Below are experts of layer 2 (counted from 0) of a mixture-of-experts language model. Rows are named down (a neuron's output weights, with its number) and show model dimensions 120-159. Each number is 200 + 40 x the weight over its row's rms, rounded and kept within 0 to 999.
Before each expert's rows: "comes before" lists some tokens at least twice as common just after its tokens as in all text. This comes from a sample of Wikipedia text that the model never trained on. Tokens count by the router's weight.

# expert 7
comes before: "\n", " |", " -", "|", " is", " ="
down0,176,279,269,158,251,224,259,228,203,234,253,211,252,187,134,230,194,285,198,161,183,257,140,210,237,150,127,193,263,220,194,219,162,159,186,213,185,263,128,255
down1,179,158,205,208,267,180,175,216,152,164,235,151,159,240,169,292,194,182,204,279,129,200,221,182,152,259,210,215,222,171,180,240,228,146,181,145,150,155,229,175

# expert 15
comes before: " the", " to", " in", " a", " of", " on"
down0,190,169,209,137,149,227,211,166,219,174,136,162,225,202,221,199,135,207,197,160,236,230,175,145,240,223,212,221,171,189,171,221,258,191,192,147,173,183,240,183
down1,211,210,187,157,204,185,161,179,201,301,278,168,166,204,239,183,261,267,184,156,203,172,259,158,185,190,125,131,224,204,222,204,88,216,236,191,253,191,161,167

# expert 13
comes before: "-", "\n", " List", " also", " —", "b"
down0,194,203,182,203,163,232,213,157,271,143,224,139,239,145,152,175,184,232,225,290,280,173,218,258,191,146,269,193,255,208,136,196,214,246,167,178,190,182,239,257
down1,220,131,207,258,89,196,163,234,189,208,195,224,217,179,176,203,222,196,222,228,104,153,173,120,146,181,263,292,212,176,209,232,262,240,232,225,175,251,104,189

# expert 1
comes before: " |", ".", "–", "th", ";", " "
down0,249,240,190,177,243,154,271,221,164,222,155,243,238,134,187,242,87,212,212,120,143,189,249,212,253,207,215,197,227,126,209,245,153,170,155,128,256,231,211,192
down1,239,162,157,224,150,176,191,217,227,144,269,135,215,162,214,214,237,180,181,128,195,207,153,221,237,114,168,259,220,263,181,183,214,273,200,143,229,179,252,246

# expert 2
comes before: " of", " to", " by", " in", " as", " for"
down0,161,221,237,180,212,119,203,223,193,172,157,194,226,155,147,220,179,159,139,206,206,190,131,266,181,192,228,118,151,246,168,119,141,184,254,138,157,186,241,195
down1,212,221,135,204,268,211,156,139,124,202,140,218,219,141,252,177,282,112,211,211,215,196,165,267,168,214,251,193,209,222,175,218,185,291,181,172,174,181,250,221

# expert 42
comes before: " to", " in", " by", " the", " on", " for"
down0,283,182,213,210,245,260,184,146,201,168,180,227,227,161,186,179,131,175,220,155,208,188,185,175,112,184,217,192,156,234,193,191,270,231,245,255,279,286,198,176
down1,222,209,256,182,195,151,219,157,215,123,206,195,166,222,201,192,220,191,221,119,224,159,200,175,240,218,229,159,205,170,117,172,198,125,196,201,198,217,198,274

# expert 34
comes before: "\n", "==", "|", "The", "===", "-"
down0,204,250,234,218,157,272,261,242,163,219,194,207,157,176,283,178,255,192,223,206,212,202,169,254,194,220,176,242,216,155,265,223,273,157,147,191,160,176,163,220
down1,218,74,143,170,201,159,256,169,196,172,233,214,201,183,138,230,157,154,224,253,166,253,230,170,160,218,200,186,231,288,222,129,188,241,195,255,136,208,178,123

# expert 33
comes before: " |", "–", ".", ";", " 0", "th"
down0,179,242,232,233,271,237,182,182,147,201,188,232,250,218,187,208,179,160,163,233,202,257,235,175,229,186,276,197,182,183,245,171,116,165,216,138,138,172,147,169
down1,283,221,166,188,197,217,236,213,284,193,243,242,178,167,195,195,239,143,266,142,246,248,273,224,238,202,199,188,248,224,195,173,219,190,200,154,135,264,216,125

# expert 41
comes before: " the", " a", " his", " be", " her", " its"
down0,228,181,208,171,196,145,157,208,222,173,150,194,215,174,164,236,194,211,159,248,201,185,180,201,219,254,158,158,268,254,198,292,173,191,199,172,131,159,159,210
down1,220,224,159,222,199,206,188,190,186,173,266,153,168,154,202,209,276,197,169,176,151,216,199,193,221,192,180,159,165,220,196,200,234,221,160,180,80,166,184,204

# expert 16
comes before: "\n", "|", " The", "-", " He", " In"
down0,239,104,148,274,176,177,253,194,170,223,136,204,175,154,125,181,238,186,144,148,149,229,227,224,278,195,219,242,167,218,221,187,256,205,192,207,244,184,216,198
down1,214,267,213,258,227,164,191,207,184,221,255,143,231,192,219,143,183,184,134,222,193,195,202,155,230,234,236,208,150,303,283,162,181,182,257,303,203,225,166,238

# expert 26
comes before: " |", "%", ")", "″", " (", ";"
down0,194,219,172,251,197,177,138,225,237,186,181,155,231,259,260,188,98,233,196,138,221,295,212,210,180,199,221,131,256,143,218,136,249,155,216,165,174,162,228,248
down1,226,199,279,203,196,183,221,225,208,203,236,257,164,159,177,188,132,161,241,230,199,267,184,174,187,218,179,185,198,237,269,178,219,238,266,198,175,265,229,269

# expert 5
comes before: "|", "-", "\n", "==", "===", " "
down0,206,197,196,139,167,222,197,201,271,172,214,260,140,211,231,186,181,168,163,229,190,169,184,176,243,266,258,269,138,161,300,149,203,231,280,227,131,258,144,228
down1,171,193,179,245,223,191,231,178,235,152,145,134,268,193,266,148,192,276,223,224,212,151,224,300,218,219,197,173,213,249,275,175,231,219,191,208,222,156,250,201

# expert 40
comes before: " of", ",", ".", " and", " in", "=="
down0,184,215,145,152,212,103,145,173,187,187,228,141,165,243,157,257,145,71,206,168,215,172,263,204,177,118,182,195,182,195,219,262,233,191,245,197,216,123,156,178
down1,268,193,188,162,192,234,184,178,246,122,263,199,189,172,245,241,183,231,220,253,223,189,235,242,141,201,214,244,181,253,207,227,186,101,272,132,194,204,133,176

# expert 11
comes before: "\n", " ", " 0", " 1", " 3", " 2"
down0,220,148,283,175,238,212,182,230,223,191,126,111,218,161,200,177,130,246,267,248,267,136,214,181,272,230,204,204,228,232,163,253,140,212,159,219,232,170,260,203
down1,172,196,211,263,164,162,194,214,216,202,217,136,198,205,177,243,243,220,223,178,200,265,190,174,199,200,226,228,192,152,270,151,123,148,220,199,181,259,214,245

# expert 35
comes before: " the", " a", " York", " his", " New", " Carolina"
down0,295,234,236,106,189,162,173,104,128,215,253,211,264,203,234,211,246,142,162,122,224,175,259,144,177,133,238,244,258,133,284,190,160,174,195,180,92,186,176,190
down1,145,212,197,177,200,239,210,187,160,215,95,267,185,148,180,195,189,137,191,254,290,176,183,174,196,207,244,220,202,175,215,239,189,181,200,101,178,278,183,247

# expert 18
comes before: ",", " of", " (", "'s", " in", " was"
down0,154,179,292,222,147,177,250,234,194,221,194,228,202,213,225,183,241,224,275,235,242,182,181,191,160,88,150,268,205,201,200,209,139,194,163,266,158,215,177,180
down1,203,204,112,181,157,232,224,226,210,233,250,238,188,230,137,193,252,271,184,155,161,187,241,205,143,185,243,128,221,127,197,229,229,212,198,252,178,184,231,115

# expert 21
comes before: " |", "\n", " own", "5", " father", "8"
down0,197,162,170,181,225,271,210,243,207,249,309,134,212,184,232,247,163,147,258,203,152,201,174,226,188,196,217,280,235,151,222,250,196,142,235,244,212,237,199,236
down1,184,218,115,221,193,171,219,201,108,213,258,241,191,205,184,203,247,167,197,277,183,207,212,145,121,189,190,256,192,241,209,194,253,163,123,156,203,213,142,143

# expert 23
comes before: ",", " |", "–", ")", ".", " ("
down0,172,221,147,236,180,185,267,206,211,170,206,224,270,236,258,231,210,264,204,219,206,243,191,196,210,199,306,227,220,193,197,171,187,254,118,208,198,233,236,236
down1,193,186,201,275,213,138,153,252,228,224,162,255,256,241,126,103,280,188,143,216,130,218,174,254,233,222,286,180,198,182,253,203,179,167,186,169,171,189,185,222

# expert 19
comes before: " |", ":", " of", " in", " (", ")"
down0,259,245,228,194,185,232,199,223,141,274,212,184,261,177,246,150,201,158,237,218,194,284,256,225,156,212,227,307,154,232,283,229,271,164,189,65,211,211,204,174
down1,166,224,220,220,181,253,192,183,196,231,235,142,216,216,182,203,233,157,137,186,154,267,216,258,211,117,179,141,196,136,207,250,249,234,173,191,185,230,215,203

# expert 32
comes before: ",", ".", " of", " and", " are", " ("
down0,169,265,148,245,252,141,303,224,218,200,225,148,212,255,251,187,136,255,209,176,187,277,202,188,204,232,290,210,154,196,212,152,212,137,180,206,227,238,204,276
down1,265,192,102,187,202,173,150,200,180,124,187,240,222,274,221,229,182,159,236,215,172,110,199,172,225,193,223,151,169,222,336,154,217,158,247,198,133,171,134,199

# expert 44
comes before: "-", ":", " a", " •", "=", " \""
down0,150,272,247,191,214,191,244,212,246,158,266,144,252,223,199,253,254,183,157,190,158,252,171,254,181,238,155,199,204,190,205,203,206,202,227,129,206,266,205,141
down1,197,218,197,218,199,161,185,194,185,103,212,135,273,189,118,142,199,196,194,189,191,260,248,173,204,189,143,154,169,170,174,250,238,161,168,183,218,185,204,162